config.toml
n_layer = 14
d_model = 128
n_experts = 64
d_expert = 32
balance_bias = true
router_cosine_scale = 10.0
groups_per_token = 3
lr_router = 0.000933
dataset = "wikipedia_en"
Below are experts of layer 8 (counted from 0) of a mixture-of-experts language model. Rows are named router (the router's row for the expert), gate (a neuron's input weights, with its number), up (a neuron's input weights, with its number) and show model dimensions 0-127. Each number is 500 + 50 x the weight over its row's rms, rounded and kept within 0 to 999. Numbers have three digits each.
Before each expert's rows: "gets" lists some tokens that make up at least twice as much of what it gets as of all text; "mostly gets" lists some tokens that are sent to it at least half of the time. This comes from a sample of Wikipedia text that the model never trained on. Tokens count by the router's weight.

# expert 44
gets: " D", " I", ":", "-", "ou", "d"
mostly gets: " Gu", " Ad", " there", "-d", " long", " Har"
router:483402529507466455486527577526494531473581484466435470525573468498508536400482500544524528480491534619501488463375514520478458478551521431593494518472496590476496530532490495542478469471607454565466543448548544483535459508505557572472530474475544480534532517512553528575454453463620639496508460544542544504525427478417562450535490490531514422475519361543442483523363573521569439533478
gate0:410453546511490533419539458529458489499496436491533418575537560419525558571479452481516502480453457493544528463574410486501487511540488515612549390387546453433468521430548503522466451422493481495495551523517450484517505485552563485520506627520615368496487575500441581506531608467521456524564524477605480454514528452501489507521495401488411433442463519446454450463464564472506506514483
up0:461514534540535501523489450553468466355526454573432477575464483393515551539526481527577486513428433513570439527497639594511502455557481495437497561480417525447443483495466373485489457514596443424453490469571452501516528448461477509548463516457540510596468574509534516476529549447525498566465492488537531555504448554465417471424500544443484501495457485452531511497435626501547533610534

# expert 53
gets: ".", "\n\n", "1", "==", "2", ":"
mostly gets: "ing.", "ia.", " McC", " F.", "i.", "ation."
router:544525463479470453559480418556514489538466534419499541520557535449593535472485498465496420450505496482579507509570472497550527523453566513437511506494397531553403484478491551500401505417457489504521578454556450601499469440531439545552466474466560488525485511463508451543441458421492428580588537470466526425514535536529604437455501639520469432540537466560515676534504565502503470466480
gate0:522354519500498507534480469491505525558438540473530411484544514447433435450441510513448395536574473415465543557572473541507502532461537514523542530577517515432461561502525537497492479589431467412471440537538457542495507515428531449420526456439572468498580554425451478502473528585520437439492551519437481502440440537504514485511557569433570473491463431462581603482417546615469499424562
up0:509438581495452583509516476459465573640453486518538483408541497515551600482514499468492483520565464418521563480606459531588540489537481556454422578537498454466512490442416469525403548535451499435550522543577476442430534441511539525530484471477564468537474484580549475435468490563476518570627533482510509463525470415570544475449491570523559410561472444483596506531479493527441572506540

# expert 38
gets: " \"", "un", " (", " L", " | \"", "S"
mostly gets: " \"", " | \"", " | Y", " | R", " (P", " | J"
router:535464457450560546531525538558495427474504516542461551445450442478493459487469487477402517441542592509435548584354512429498468401494516479550477495553376521497419474481483573484499514456473458575507482503477473512577480515460559581456608607445508528538494464520546485483427474488516600485606412625488532514507436557484561433532483495493509464409500552528583483529443555512457514517483
gate2:434375498430489475451498457587416484502571473469508497471473622439528466548484445531385512437433439478414574531478516535522466510446507444430555511446494466488465534476481582600577562432523485457644447482465447509548496500512501491459556571484522417456474425470508506473604535469408439529413529524524456410441504473508429569525416526469471551505550493527490490530500487509479561472522
up2:479525437456551434427472410524491475486493614481568430482538498585491519536530472423520580479555463600509485590569514534547502453546575522449408490505572504574559530502436456493521464469551427490526428547573424494510459450521485501541507529465546475481510507514435466607561576479555575542474459509481535549526586546525409494450618591559548438430504425484508455486537548541537556530571

# expert 1
gets: ".", ",", " and", ", and", "s.", ")."
mostly gets: "),", ").", "s,", "a,", ", but", ", which"
router:388518506546461512571395494512571509468427518537587537464509517406487418464524493483509541529560559555588475479592493491529513491458498548499464459534519487449356464550423436550433518449597442495521509480469375572438482529618532461522431428468500564504483470444469453421467495444511375434524445451509490483546483497528538453544459463459463506554467589509410505504488518441528515471478
gate0:521475542542487496410458467564454532520527556544521555534567571480473487477592526600579495495550460499498621461595497538585598561519604460586476531644570564531396497481495440458569561511516513442489483494494464552452543525518480553565542547493573533564498498579431465468541463481549535412485517516477597560512559465564515586461509461475587493488496488456496562532479533510535554458521
up0:490586485525489422490480488519503465488584478628482421522562467453516499528513456457520466463442518466600520562595527498543410431491488465402548497485515596495483584587489465438500545540534417466462514364525521513547475574484455406428568526445529561553602426506525402443493476473426526457571516465485515526513436562474564439538559484556499516529511543429496524537491524528412544495560

# expert 54
gets: " B", " G", " T", " M", " R", " S"
mostly gets: " b", " G", " R", " T", " t", " B"
router:481458482364574456565512531499530412534482521480488555609399459515435489459463469503531446524525527479562574510443521477493489446503591538505534452584421574476476475530522534422484605448452486466511543506402527569474471496475561580476546519481503457481381476517552491477475502517602566535431552587566514437486449448617555542473520521500458416430500572518473533576451495470527423527496
gate0:512504575479566563541550471512476480555514532469523565453590521531504435516458490525635504460378484494544523497554563493475471453462427440581508473482532460606393523488479484414524453496481499536486478444529395589486461490609550543492493516442528607559497573526544559468468595555488545468416395540582438532473480496577487543540517458417525557477490522494503510486470451460547483430587
up0:590515500454459473470519500453454482421493508490492434463571521510442487489453430490517508462583564536507463497469512510464500516496530500537455419434541560555497407511568458555479469483530561599496543550381458534482554519492478439367553484513515489482511521534644475460544383470403515571503432599402498489486541385522462493499467540439481484529410499499538537492429429488476580598552

# expert 45
gets: "\n", " S", " C", " P", " F", " W"
mostly gets: " S", " W", " C", "- S", " P", "- C"
router:519420607479449512572528588427379413529349490454529627582506440475439571466509445451493471523409565536555450554518601518444431533518582532510530549512438476524517523584460556483523499510442505513517495510438477496485407452444511509620538519462457481521476466488497520559534491565496513474430465517509508496472526542484579511523484535450512373456538473569449497501526521522532453571521
gate2:406505555534506483491484475484426465499515426337541470503505585434478473554506472467489482471430490440444459589505470499526482532571467396458535536513492514402495594538501493599482464460507520538518425452444520484542548454513416504444476431413510548451467609590485551593462530547556452451552503608516414519468503506505518444496449502536506543480512500438489522548415430403493438437440
up2:586397367460529502455524547491486612547418564489467540478445427539479512538575485542541438513591472544590556490486504518559501481475525568506413509513538472589542500494541507450529477523522552464570535426561531442424429549491390505546543534524419496508538477488534503560512511440533462468394503501450464576516532543506507589471439478473500465568486573527509429448505575553567408549579

# expert 51
gets: " | ", "3", "ou", "6", "E", "O"
mostly gets: " You", " | −", " m (", "66", " | X", "ö"
router:488470574443558454466569509472406496602490492447522507451491457528462516431445588526472489503513462366559499390490561508425480484518452497544497517426337586503406476510512565516477454413495480570515474571554421543488473484490504586515502473537540502447485581466566511609514438497389540538466474557452558565501507510489565574534468495482513455474505466515549488442469501498561593535558
gate0:476551490482549506435457563566473529575417490567558468620477476500540562474519472476535490521504504513524492397499479454443466536563511479435532584536465451449560525520525561511612492399532521482517489588490492461563452551421562520435445528488409506470553464469535455510535447483481390390539531539424414529491417543472529548410464534549430533580444468551606547456559522499434508478549
up0:366474612491521464501522494377505454550583510496540615474484635506467441514379488523499398519498425518518531472508463549512505453484551432529488456494500473550443430518556462480488506539514480485432485484492636508589510549527560448506470516474521434576429479537513440469597486520532544520487488521581533474553465579500397516542539566469565561463508528563495570520453539577548496549489

# expert 57
gets: " c", " s", " f", " b", " p", " m"
mostly gets: " p", " st", " c", " d", " f", " l"
router:524530498434418509472502498466578519500515458487520581601448443541468494501446516469414432490565608505548497500510552588521482484520514576453497493559458490542485496457421559463518506525435495490482563535529522494654503507518596480512483562468507456576462444556503501448471530500615521470561540676479502529482492544494435457508446520401528461367570564503470603471431471469510488512450
gate0:497433475585461494558534420486590522432463510517581473425504500505495437469447457541467436452516562454577417560469447534509554551450422501433470426564421501601547542504584573458586348545448576473454498554524522514540567486543539440517465483520500499499546525550549511479516490555536532587415495472485520543491489503488424455539549566523499559523404509505510505464473367442545529485571
up0:473551523428539571473437553499468476572458451424548406558460557596490543507506509428466512407554512581480461522446518495537518503457541482518504459434584488411505537556457562494506466419574478528465531594501462504482499581528484457506459489484485534415490515451606568560452489540594547545505476459571428564398538447506491489493584513445511421540537488476505468415568528523505334537503

# expert 0
gets: "%", "th", "000", ",", " m", " million"
mostly gets: "%", " million", " km", " population", " every", " large"
router:455540422515492619436449417505465497495540474539431511475524494414442576443475523406539479516457448513493472485550450528483537458558551490483454490409480534524545509490449465501457543515544510527480476475549447485413503501464500443495525491502442376497381448545483548506460404496510482487401570399517531457459368481501496487475514424432567555542480579495514446442515512647486603437452
gate2:473489436502557390513417392469539469498497427478532471497554472406540472474429457495496437448532617468454486456522485525488507513499567504523533525536455493482470445484450513445543492528572573545477497441551482428589563411460573544416552443420512377560587552484543522507580466585533504509521532454412468475519462527436512537494515462476511503543499455513395500628486468462424541402527
up2:516598379549541482514544549515535520501540504468497491499481573528475550530488521379592374512563510514511525425511483440491548485473512507559526486415491518585465469505545483446456595461536578510613508531499396599407435503490494459474510451477544515566438512460427452560459482535461532483430411485462494450494451519512507534460374435581491507423473535489524412571498396493485498492555

# expert 33
gets: "\n", "\n\n", "-", "|", " St", "| "
mostly gets: "\n", " St", " st", "\n\n", "|---|---|---|---", "- St"
router:479471519508411526424527607487546457513492546464506586616531495490442474467552464515572505490514591529558489522577573491535484508397484620498519512568443487481512509516554517545474447452379439496489542476432439593520432386567473494638494550467536564517463442512533415505529495496455615548541582487473501496508570456495499464484485428423582495475532465559421484483507470537480471540496
gate2:455472567419534555428537474395545498547434497513490487532495589473538482537580488512501536553476561485540504458482396435534578572452463448593480464518494505448488526532559497516547478419426506538402553526561512480492419365455494591455502509513441536509516448458532427553574500574452576432516516572507478567487477466504506463405586497515516538545493590500603560530529527493593435463554
up2:558491536480520429439468567476497547437504588545546427546429533426469506441546506549541497527507488524414503528498428532559386496514558497525481526501530576416520520477534433503496468500605466467461441550543609501638502434553449516541500430465467568526472512457578494446463465537503577537425459520472545662544465536464526442616521522420436568435505528553532478498442513462522486502516

# expert 14
gets: "1", "2", "°N ", "ar", "A", "z"
mostly gets: "°N ", " US ", " |  | Swing", "R ", "math", " Call"
router:458566339522488432431499496557463409503459509420543536544399497472466407454601578424455405657432513507529474522482466555480494496445455503500491591494523480541422508434412580458452576504453509507455449499552526483586469519503508531518532531528536477487475532550443455553485490503390547507494550559485507453421519510591502536556456461552508466473511508465505463584466548520512503580490
gate0:547520547529558513510491484552492504477436508474594535461596483465501438465411527566372465422416520510445487609445506472392549489464531582479546517530534488452460530455483527559543467493411465557466417498499513418445508418493516516526464482513500549536469422472567446507540595501576528541588416527518555541554433473543562437465505494479514530445463507469474423558473399352477485475521
up0:505449472554472497521505471506456407592448448590539504473420554537532454419517528444550497486575530548454548512563533527491524504478499521569484492553434501476433372538516481551556488573546534430534546482394468527579477545491472512504515491427530543572463524527539589572493417492471467531515485494443500610552568413507497591556541472444538437549531505528504538560497414486387585377468

# expert 24
gets: " |", "0", "==", "===", " |  |", ")"
mostly gets: " again", "°W", " ====", " results", " seen", " However"
router:497506468580528538582454502480607448525521490480432434441552510494422560511429459442620527540494494526502531423577525473513487450439509564572569522474523536482454461430579517501501419513551484568619460407537461481530568538469601397331502551465494465538520500457494525431532481542480500483496510501479483539428496532430492498533506430576483547543555554510380450507529513555478563528491
gate0:489608519525538414489523500483568458468544547625559473539563472498489550472446489557468425423525510518552490476516546394535493454450538450534509502485461495514522483478484460569577501544490517473490485568626510447566496473565466596490524554557416531527502510562417381530516432562451462512535625459487439597535452503556477423554538470497536488505530368586556524523513554521511520576489
up0:588453516547535613475511602518499460499558500527528506590466512521534458547540514446508436538360469424531511481459484581516493488445482532475471519380463583436588496474499456553542542506490588412474468510585467474409514485522582405442458517604474512402541485456420487481488514457380459486505537527515509533490513524466502524532419491482497499510425475565499466477517532523516511623613

# expert 47
gets: " was", " is", " were", " are", " to be", " made"
mostly gets: " was", " also", " is", " were", " made", " to be"
router:503549505409569538575402528506502487477494492576532516468589489485503523508472502449506518463472519516459495444468410511501504464524457495446464535561479507450504490457538517519559431485480414620557519515545465506443442494369505442452466596433609474422544445337410497431486465505487509558576448563523507472461474540410530566464563447531520513496524545552378466473439561436492483506437
gate0:533521397430541567559481437505495557528475427527499600511535504442467510595438496534472493509583497555454602510490467493513549629508570470426500473467411454472575389516515539409537457500531595500420414460478463389454591569470473525549511463530483451523546503545534443413509500524469534498484485551464496550483513411456548535565544537458451453453501568472443551510549434557563538520532
up0:567526467489428450503468486486447503461350526419476468524583492498597481562536457463478481484391523537538459483475448507561464440515603449461423582491567513512436478595504460494544478514461550496533513555471487422429428492566566443529565543465486480413573514429580575474548501541418474476435535493485490488474397529531555488483410529503509474475553479478529381553500405516493402475491

# expert 30
gets: "\n", "\n\n", "===", "==", "-", "="
mostly gets: "\n\n", "\n", "===", "====", "==See also==", "- \""
router:499580553556565557561478551561478479541479552574472611553550496482545472539536525459508606463529488528483521549511499504389446546484527491523487390550478572422454484467512568476437427515373512465502602501481559616461514443571419494572485561477567538567495531469437454562528504532468556525550530603517497529483466458519487444419518551431523401467507460446495476565569504550495520574494
gate2:491479510493563433604593534537569537558562530533483518528491456553548512553586467489468398560528570489587464559502543505552438439424529573522528502417499463483471514615427553380479458494453448527457484488495532433460474494548438475545573539474540446589536459421551506457526486470487479537476551480576520506550531652524503525486628494580484476505474525565530512579515473496491491473599
up2:535490500487544522450635498540516510525511512501554556594504458461557545474494463538483536548548527591526564453567563442646597507481581531487560531494488496468595535415407517526501525536447476532532529498542461427447482508544541513510446394556501527638492535523482517460545501425491469465497461479485546538482510502438485546517469425482523507518502398420442466456626598505406487551437